Experts of a small language model.
Experts: 96 experts in each of 10 layers, 32 SwiGLU neurons an expert, 8 picks a token, a softmax router.
Training: a variant of Muon for the experts, 279M tokens, 8512 steps.
Below are experts of layer 2 (counted from 0) of a mixture-of-experts language model. Rows are named router (the router's row for the expert), down (a neuron's output weights, with its number) and show model dimensions 0-255. Each number is 128 + 32 x the weight over its row's rms, rounded and kept within 0 to 255. Numbers have three digits each.
Before each expert's rows: a language model's description of what the expert responds to. This comes from a sample of Wikipedia text that the model never trained on.

# expert 27
What it handles: Topic nouns in phrases
router:094111135169132088140148135159090163109162173134090107110117106138151118121167139130125084143162145162186164165121138127140147140097068152103065106085122103097098124069141103120112104135127099135118091143176157120128167185115127105111120142107157182107124067181073081144088146166121104135168083116120115174126132140163069166193102111172144144103183085172148203079113158145119168119175093158103171080121111140089129135133113124037174116113133126202120035162107151083108099036135101151184160116101155098133098161131103128095109150126156121170151120129072145073136109163197179113196165132112144091123100128149117069139087122075133148115116147108125082152135137154054169132149091100158155128136171163168187054116162124120101139110156089130141120130069137184133108130135135
down0:150161088142067115163116151121176157146079136131092177099114135128139160113133080103165119117144192118130130126059119103151103124079154173104115161129123176087095116131120148060136147185174109135088140064071087111155150169127140114111083112128107101116124109183170132144133152106182123140113152114109108149103139159145103181115120147108115053131053129144115116183114140138117177152141124165123112146109078148176081115147116211108125023227122089169118148086137146186148141127109123181108189078078108099136162090074129088192183156158131095133110093127075087131153146149155201110142158142132126109162165108148165096135122124167156140186127183109198189120104083099132107139142141129070119128116140093152131097105150132085126129155104170141136128156134093075073113092110087
down1:126103132100119113185081118090126146162125071143099128169139154108100110066141098153130159120048159138161173115168080134141103140122101066106128184170143158147112188163128190104142137143207087162118113137130105096092111145183127122114161161117157123083080103114105129081160114146097143124150082191123093142184103134171155136113128090116111139116110130095176055172092145110107182130090147097155105177097049096167112144143128099119125170109128166095086184139151149131087144186162141118121108099184106082146120124125126154141103206089154170174114124096146094111209120126155077115118149148135194071124098183108088105175070174116081142134156162120148145181143136078088116132105103178116092099102119162123084105198108074155159119133177081118127121151083103112114158121118170
down2:151185144125116126149135092131160107129150073177161126119133163126123140198071149095129155140100169118144119127128068156093126117055081108160159106102157069140076090148176178176097106089103120122124099133103167102121124113180157127136158143094125115178115158155118143090152164105163120143175179126142065133154159112113108088152168127161139140130061136141160110077129150143145110193144096177142193122123097115143165051095175146067157111127139157117168165133125143148131155104066083174081112145120116142097135117054099076088064207122168223091117069129110162143167138135081095043133117150132142167171115158135102080169154177062069125136117166134136129116120118096083153087124124141103153071113110123106064107161083141135147130107150111123146111126133130125137174181133172
down3:148084151062142153071090116104145149142125063103103162132142113208082131140186134193109127081079130129129108101115134143144078098134186087093133199150140091136073093160198107125148094204188164095130162137125102159116134056088114150141158084104120127100101136148131089086118125100208149121127131100158171062104179141110177112164125104105114102120093153114150122175139145118138122151104133155101173071123123091132122101120121145101108109155176168160147126122183178152113131140160110096148054111130143200125109094198120124140131170122128133167053122148109175142092125133055112128099141137109146131082166135155030136168112132128109111110142112103100148208156148165132176087131174170118114145108145117094108187070184138121159145095123094093178114128153119140164116123091121
down4:106063058183159067125130146164128162120084056092084117130106127068159094096085153083126125083126134162160140099160161102118068153124144138136139143152102194083162125083133155142137066120108126121168098159126096115092105142151080147187096186098126125140078186130148103105099140100139083149189119127085098133137196130138135116146153106071123139132161053116165132097119144090158194136182148108133140118053141141137137161143156109181184163132131133113140138158143109152074142117173126101124129138105130172140134077161118097146074101137135137154123148140071145154111153149115105097108117068157125094103123166128129135118121146200131108171119099079119121209138103119205134170091105151156183221069124120127151089136105143190131097109130195135138093063073146169114145155126157
down5:109117120144169117102116157100139175177149118087180185080083179131143148122104106146062130166137173132124142066142168100097105124118156113093157135094163059080151117096120115085169110136114124119145097176151072131098129154149189161142102091143088109118096123187116121163100153105185121094181172155133085094150158168101102084139171143154092160072169108142108183140126131096128058172120131178070149078140136119190195070163194128176106048094105112157068155137135147144142206152071109127168169150123141136143111146125168126105136134130114082094133171102145108129141136089089160079118111101146086084184198109169164144051125074141120109147120093116139134121156126109097112120106120084139140124163103134176118127121171067144107135148161132107150180116166125101091131168151068
down6:150163131098099160155128113119158119071099100138118147160140058119170082158171145103135152141116152142074172120147134156188159133154131133142139084076119086148184155120125144124118138157145044120124078168091129186114108076173133141162113128172179141115099090092109144146168198110112157077183128160096142076113112167105158121117162066111129065135095165142154109096112135159144124143120145075181145149090130179097166097094084122059107120130091094153089093143115151085133108133109112076105159131158073160146100087076186130107100170195128149137130115119129133134201082078070160077122082088111130137155111124134186148126121182183193196140184130121146097130114129105136167151099181113167133126098098122166147117167138134094141121068095101113188131119060152134058107139163117
down7:136111065150061091172163068141098158139111177110188141160187124109163133161127138110144112084073168095081133162121132118122110120156155137179127139120089109163154165084112081163156151140081114116178131062103120113163170120128123119141062123115149122145121152097094164142120124128130112136110156105210151107086059122182109097103171191132098137149133138164114109111090146110143105078130135092143110102153084131112103120151158150142154070145102178165143127050116090093168071145085121179150084096129175119125130152116171157155154171151079145098116129151113161121101094199073191136150165093108138087152173148095152129145153199139096124104114224109069136121106111100116162130097145042133152145128140141085133171189156059105138154128116084160147059121109080120104140137158164
down8:120075111149180105122159131133131098084105100113161103138130110199173140093136123090120127102158150119094165117138124140075117167091112093131112092159155164081126169094117142112073106155157102160098157149089154103126125139136175120067102092115078152085100141071154132182107074123125131130155137168121156147136079085153169185115165088081186118145150111110137146167086141093108138195186139160087150071125149178134097123153107072157152166178083131135066146078148145137108142083162129121193117096050141125116059078094178158157126122155115186085142248121117118155121071135160161150113194127134095076134126103124075115166128130159148105165168153142107144170139117185116125089157115117062141181150153104130081122101139123144086121093154150147109172162111133170074093108158157
down9:143094154167163178104049106106139150122099175178174129119164151129137110171170147124142109080087178103088143128082091153154138159102054106138155109159098110179122088150188135135114132179157126092125130126122182086175153152066161070134083100158093112157108124088112121074161109161103157146131094100139136130161122104134123122142138076078073118136102090116113055132088130118141144111148175082102145151125154141104116082108114153070130063127146092133178132123143103124106107187135135153137116192069169153158077078120133181137141163115106115147131179162151112102126159151169067126140113097101117151091159137133099114190096154108122182132186139181175152105144090138127094142104118140103167141134084196183073080062129057142151155219148102148125165105134088097162105153094168
down10:093109070120116132147123118087104131133182159152194166100136109093169116132146084084118164176145124114138201103164143115095167117176184169134119141138098088152144140113123100179108105115193138128114147164198123091150071170126141056162137158149132076109189146149164148091193108160144125118150118126066128175165174104162145144122135062102130100130066135150098142079097116123111167151106068107106103103127154120089093122104106169140166127096082106137071096130116191110153100127140156136147125131160122134151098171083086163179164142186077134158087050122119125136113096114103128111166169058124125080164121084102132067138139170138109159142154083118169109032150126156185139124100129117146100118104115121156109167138139081079063129143102165108196171078106125142172180114139160
down11:125071114165113103160163130108146103111096185105072090135097063064119175031150147157087103199109157168149151105113114141138101129125125114150149162171118154133117094128117144100140102153107202092113135094128062133132094183160157126107097074108146110166131137131121045137147166186122072143140152165104155169084023147101162165147165112100066125102101111143167133128149134134122154118155123130129105158174086167102131150114076128119099134086099093171158115173125119170104177108176142147143086214163179112151059115151143139114136173162129031155139091104137167184051151152114156185091140163149113129119159163148097166128143110063100072072102180093116091145140164179113142129127131111142120109104149085143128099133142122129136119132138140124147127122115095119151126182142155
down12:089109122137148176105138110216118143080155126153126120100137124119110113088079149110164078119141154113083195140165115113144132166129162094105158137135141065141131136106076164128104106093131128140170112218131096174126084194131082174177071160176086101136201131135167092172102112178169161144133131142112150090137176122166137103129098120192119091174130103121181110104143100132141087144161128067164185144098140141120179136105183096098101138121129118091077089107174127156110116106133134164171157092079097088128187173147093154123056125093100113143132175122104070148167176193135117149155111071132123138135136115160161126108130089132116101173105084136187130129139053118126134111150106152097165153116114087103150151114090087114065190158133106024094173113113139099108113132123165
down13:111135127175128088119128137174197115128164086117128132148134102130104151135167151133130138137086159108095184088076089166128186154090124122115167083095110171125098161114141137160159194135123156141136096179142121144145101114083102177143164151168096124120141151149111120127093156123075141135125098096140169174107092143119099141138122136124166055203160115124065138170092097187160134108118192151125162135127136118140111107071111107116138097118126098080117095150087120141091146095133089144158137159134129112134079118174112055089086112177152090155085141142157150150111139072135096183132087079145098116114122139168199138142116061152176135125030055160146143103168121213148124131167078148116166172176131120027143132096099122199084110124132169171095111187087152128145108113081093
down14:171117078162137138156183096152121119138189116106142187094169114169164124111133106140137102111134092144119129094162131168161125097099146065149081079067114113085144202132082102085168141097138181145102132177153043183130136145117143118122112121146133110139210199178142183119118152073105109118093099053105116143108141143096129107128123095147112176098111142074156181131103126110141156058112125127139114060184139164139182170088155057157119150160116097106126087128133134151148106159130108150091123135071172171109107124174130078150117114146169125091097084143116136191187183111141179149076178131123107108095141123123098147154127099123147152108168106045136137193096152080118092148142133148107149138092133113142099151096061112192157092082141153153152150091167114115080167100158124
down15:159151083162107078072170120166073110173070153138174133097080190121129148111134167104086124144164115116101110180101086131141167117098146164134161113096117136146131105143100188101122137129135119113127130150157158124126157129146121068168166114130104079126020141134089141133146092126151115084180164134148160110200128172134155089105123148169046132117110098143159107084113162156106155169123102154133106116086146185158124142133139132100149163111099094174087107117152133086117128070138124100163165108119133147103114135083139112083156120142072147111160192188085131108141143161146144118164210137153111153142143132116133132189165102152107181061207154143142120145143096184093071070154113140104093191114102098149111098123139115077149069138102079092063103096118192200150105072098148
down16:099157152160129143108101124104167113174185141204135137155124099161129104132171152094109080084086106178076137100111124060099101148118098170127159175157101174109143137147125167139116136115133160074084143104134145095162181086166109092088124162116164157090120114148093061127138091194109100121097114141152147135138161109084130133134125167079134163133086106174153145101128113127154120135117075120211194152142113147192132122118081135157039139134124139127127170090116138128107104160132150082114155171185147127126171110098081062099148155172091124102140077063074152156143101136163159122147159089158140147135096091151209134184114117189154154129132118096136048109091133114199139115138056045144114108103103128141143119133129099121118141127126201118198148055111082135112139152163131
down17:070110116166107119197145098151116138129157148112084102079150153119116175147134139182109105094181141133169122080113134156133115168156123142086157161144134132094117086114087096185115117170150089125136114182096105135134147162114074160135080086110104151157169126109091155152081152130180011144131197128106141135148114141117119089104131146170139115165171104104129119103135107115127072154100169151108151197120152147126188159198156135141129100109125145093068115207132159129128078087148139120140115126119131163167059123112084101086112142135146101178102076122039143129146115083119158142108131107141129105126183171191156064084119115163146170094144133078129195050114138195071112109185142097068147158141161105168141121117191138082087135090103145124073129115157130147122109146168128
down18:162173166088125108159191152144160127099136208139121104165147100097116153085092142171119117115133114117179133152145126207091106160101136073165099105102133120115072092190083149137083097132139142121129078044163136124137076110169087142157172143070151092125169154062156126083082120150087098120144192147109148183103094096104128122123167152117155157167116188100123136152078081089116084111124120132108050163120151123127143175122175106085090162089112118146142110121075138136166090158148165110106137165161125192067098126127156177155168152120173189136106109052106182194128115109152163161172082138087123113128143151119111155130137112123090163129172102136100141127133110066166119131105157113132123047163132092106116087195071116129151118119189122115108106170170146113151103129095134
down19:179112123110149123115152213222158168186140134117153129122092115144077184176148076143106121166184111108114145121109172068114109128110125169115151117163109133094142104122110077140108102113119112151125099193156113155199093162135112158095083137080112109140162108121075088193100189112124115115180160156109137118125136160155163115065159085105048110138150175124075167157126127108070132093174113198156114117160150094193142162055114077118173113088069166177106122102089121133119090129140098113106143103134149093108096065138109166146101115084121119132161144112147125110060138080119122161092148153075126142122160144064133103129122206173186106114107087097120147178140154174130118128100094115125170120103151073124156075112152095100114136115116115136138177144142131195123165145176145
down20:136166109141078075136125163097153080119188084121136075133136122136138066104148161148107173180108162143101117150177129101142200079224129110104115127111152170143161096075139081147168125146132141105154133125160109111141198143142111141103123136131132120148127147107087110154140135105113129154092076147130120141145107090104132084138117085152074164121129133101125152085174170128154119122098133042122179131099138148164162178135114111146170129117113159123159124100109111151178129147090102117099148071138131118117094122034123169136111074155150100110163154195085131139204155151134089111099147141134145109095166134167176093131124148142138180161102156049105074082059158195093111117219104107133097115046161137136134163123176037095138069114116115130120122123130122082146146123192181
down21:110155052132143149111112152166139156101143097137083110095179119152128114104103079117125123105077167134141098180133165127097120053108096177071112136085109105077119064041119145088114102158173132134135150114088164186122128173136151094119156140135146141138135121102125100117127090118158143120125101168134169103127110142153067164181134103202139128165234176132156135096164160128152120132113115116090155151102079197103158099104053177145142135140162116120095093132174172169124121181178138148159111098109160090106130081134109138081162118167124117099153138115083181156184170066135149113121176111104136158101123178102180120113063098165154135130059143081094077090095113203100149155157092139115162092148093152133151114086124165168094109130177118134120163109130064155163120124136185
down22:180175133072129148171152172113132172138130112165170083138088114072151158099148156109133104124123111122176102123108112150110200133146102130133140141074075073144112125161143120164173124101137060084167182113169127135166108112157199133112087064110202128090139167154093149090140138147137148169132113176127149124046129118109123105195121096142165120104130104115064093096127120141075143089105143142147169207146109149116064116124135150080135087125156132099071097123193097089163147105146105155161083125205056132089103177118120128100179099128102103127161132147115161150055128156080130138153122077117204145156142107175127103104138185096152172133127168168139121094110176138125137103093151139114165168126133130133121130122136143076106145127197165084122071060131116075154110152110083
down23:113190145071086109118113200080139154099160105105120186150125173101141183149176121059122179143096102103114095129145127107128053174059130157144133168102096136106168118099128127103152108123141151123106137133089146183085161070183124131188129147097128098134102162123121097079147149092140147119129136119132119089110138103103121160197138064076114099097126194132099095070177138118085107122099127126134140240168162113130132158131059140152166143155146133186111098146148106124156163130137086178091152145192107131110111111151183074130134197158180116107096108149176116148089153167149162143068094166096141142102124099132127079093059160091158148141108133122065137135115127192089159100132088115055095164132152127128140141095087139127104164141125139171074124144184129118142178103154111
down24:144107100117115148139195093161050212183097127123121155051137085107096085106163153110128183136147108110158102173168137091078088102105089139163171152105075147086136113123176093092118150087094124142108072116098121148132104115088143116122104104147105150140135146109201155122123115117145110139160114125128132145100105171177194156173162181203154097065171091160120089137097087144096131120074154160086144140122096066139141127141107152138144170084147108131128117085172137064135134129134165114101117130140178154112147146086114161129073128187166073114115126149195124100098104113144124088144091071145079169098113125113109163129184084148187126143139143203106113089149137166121092156160159131104096185133110138104121183160053081143129096131181128118138137103210115103100171143145172
down25:151180097143131157136124171122206110123104106085146087102094162206097149154112127189119116088133122176089133129102125126175108110086067110136141174142183142150130133122061097139108098141083138171177199090131071107133072130147149133132080083057156137101147120142129112146107131145187138191097096126073131130118149153079115136083094203120105109169123155151173152140202111119107150141112127124117080120152132152097099144171132131174131118111128147093135138170142117119116152165152139118174135084161130109139128110114161064115144146151149094111082137077164176113108135146178181136093189119141043047123140087103087147044095093116159114130095114157149111087183085194122144150105105132193107119177109142123145086130139155202094152098106151088133162102175140151108122118128057
down26:159139142108112125100137155140084037110107162135152141151131114162113124096150232099154083161116156141053120129088104073123178149100096139121094105152103150099109093124107161151180146102149106110149115092161081168096146161142133104172117118118117162120101177111199166108123151156129079129129105094086154179127130147128200152125145123096135113123114041144148116108138135110113156149157088144111105097113093174153095099108144132147093047167065093094167095065095098097132129080149081086112146147164129149126131109114123152142167121095117136144100116130130091074099181189200161058203118171130183124130152157100175109122178133062163107149167129137148095086176162134206142151142100090119111156100078119108170121119145144112108169153199064193155136099151124103116127149139130
down27:110176128101145051104169164132083081087128099110095107136081122160149108138129144105085168130110096148137119130148122172106119139126142116161109120163137111141072077198132152135175109117185119101140136116120168175088134152158124151129111084163106174076146105092128092125074127080132117145134097015082144140135134105138110148086116157147095163119111141084118119148082148136140103149116146114114178085111154152152154088083155171132133133152165139156175099115207128139118136147140149096107084115059188069119152175129142136144144124088152123086111113128112133110112143109211098212145084161118130117193136136088147167051126109121161112111164098132112180186156120062117075099096156154164086072109064126123128125108130074124117173124184092178185167186151130196179120149098173
down28:138146110076098093116138029093121105115038109132124164106170120132141123200115120206166129137061088146133193112122107112213153130138119080151115179069150097151075118163171123122095165140173110079099164128148155105130153100102130123152127127092145148156181120062115177126099146193084081134104105187141073099171091129107148069071145092170154214179114136166112131119102154131133141121143164189128130106085121165104148176132133151085122119108162131122126146090059085173125079108119117115186078088087138104141113171116143111118101126177070136110107160082125122185149172143156131160095158114137159110146125056156152112166121130165115158167191119104127155146147143116090078137193164124129165131113118150163101093151115180127108148152111121154100090119113097140144098125105126
down29:093146157130151099082134118117137106139166128134139112146070229092177135118094113172113142135134138221165186118121166112113120076149164193102118173095188090092113106114103117094189127204130138135065088081156153158117111127118157172138090091156098151126169059081099121136147116113119106142098147174118111101146175139137140094146119138103132183149201122197140111180142104098120119103136128079131149146137160126095106107108131131181149094144168159118110165129129152119131123125123084104107109135165128049146070120131120180098083101081122147130087110128104090076095152111117093114084198129142125072163137136157150107128137116144183169098119101162147176129098132239078162080154113106113136126075164098083133122159112160125147146160149065119100116129055084092123150170190142
down30:169146121118099147073117164128132138129068123088131107108179151133158145137093153097119071103138129156101152128119136068140048182147152128105140127163140095145138112137126121062136124143154164079046139097157127166160120184097113080154177156134124100128178201126152125139155171124166067166162163173098177066161123148122138116104073115110110175156097170050141162103136105128164161145112130164146119123169071112065147200122158130130092089129132153125171140089123162081105108075085147125133128133105084164148144114095133128139130109204113167159121113146129132157099104103111180187103174180138148146144168068084155123120163121098082132107140151145158106154134109099071114090081102151084121109082154179070126138172140160107140136173149104134134132133114139130113000151141068
down31:156134172100113166122134142177140168143120086147185150091109101104082148110101110124134114126148152152142132088138135167167114176151166129146105120170171079141130082113150118160107139090174169157134141126152102092130173115099137130134157170132147063065120144177097180139158103108073143110139149187146186108177156145115136099181119112083115083162212122112041135156125115047129055143132098181094097159070119092113103146136158153129129142115156131184118109142122162187054141165057115162129173116159085099175126121129155130137087171115141097083144066123168150179112083107087134154061090142161139104171142121081168149156133121131134073172082063138094160125185137119140104095165102094087122109110143139078154136118121149088130119126131109123090132157157049048084151152147120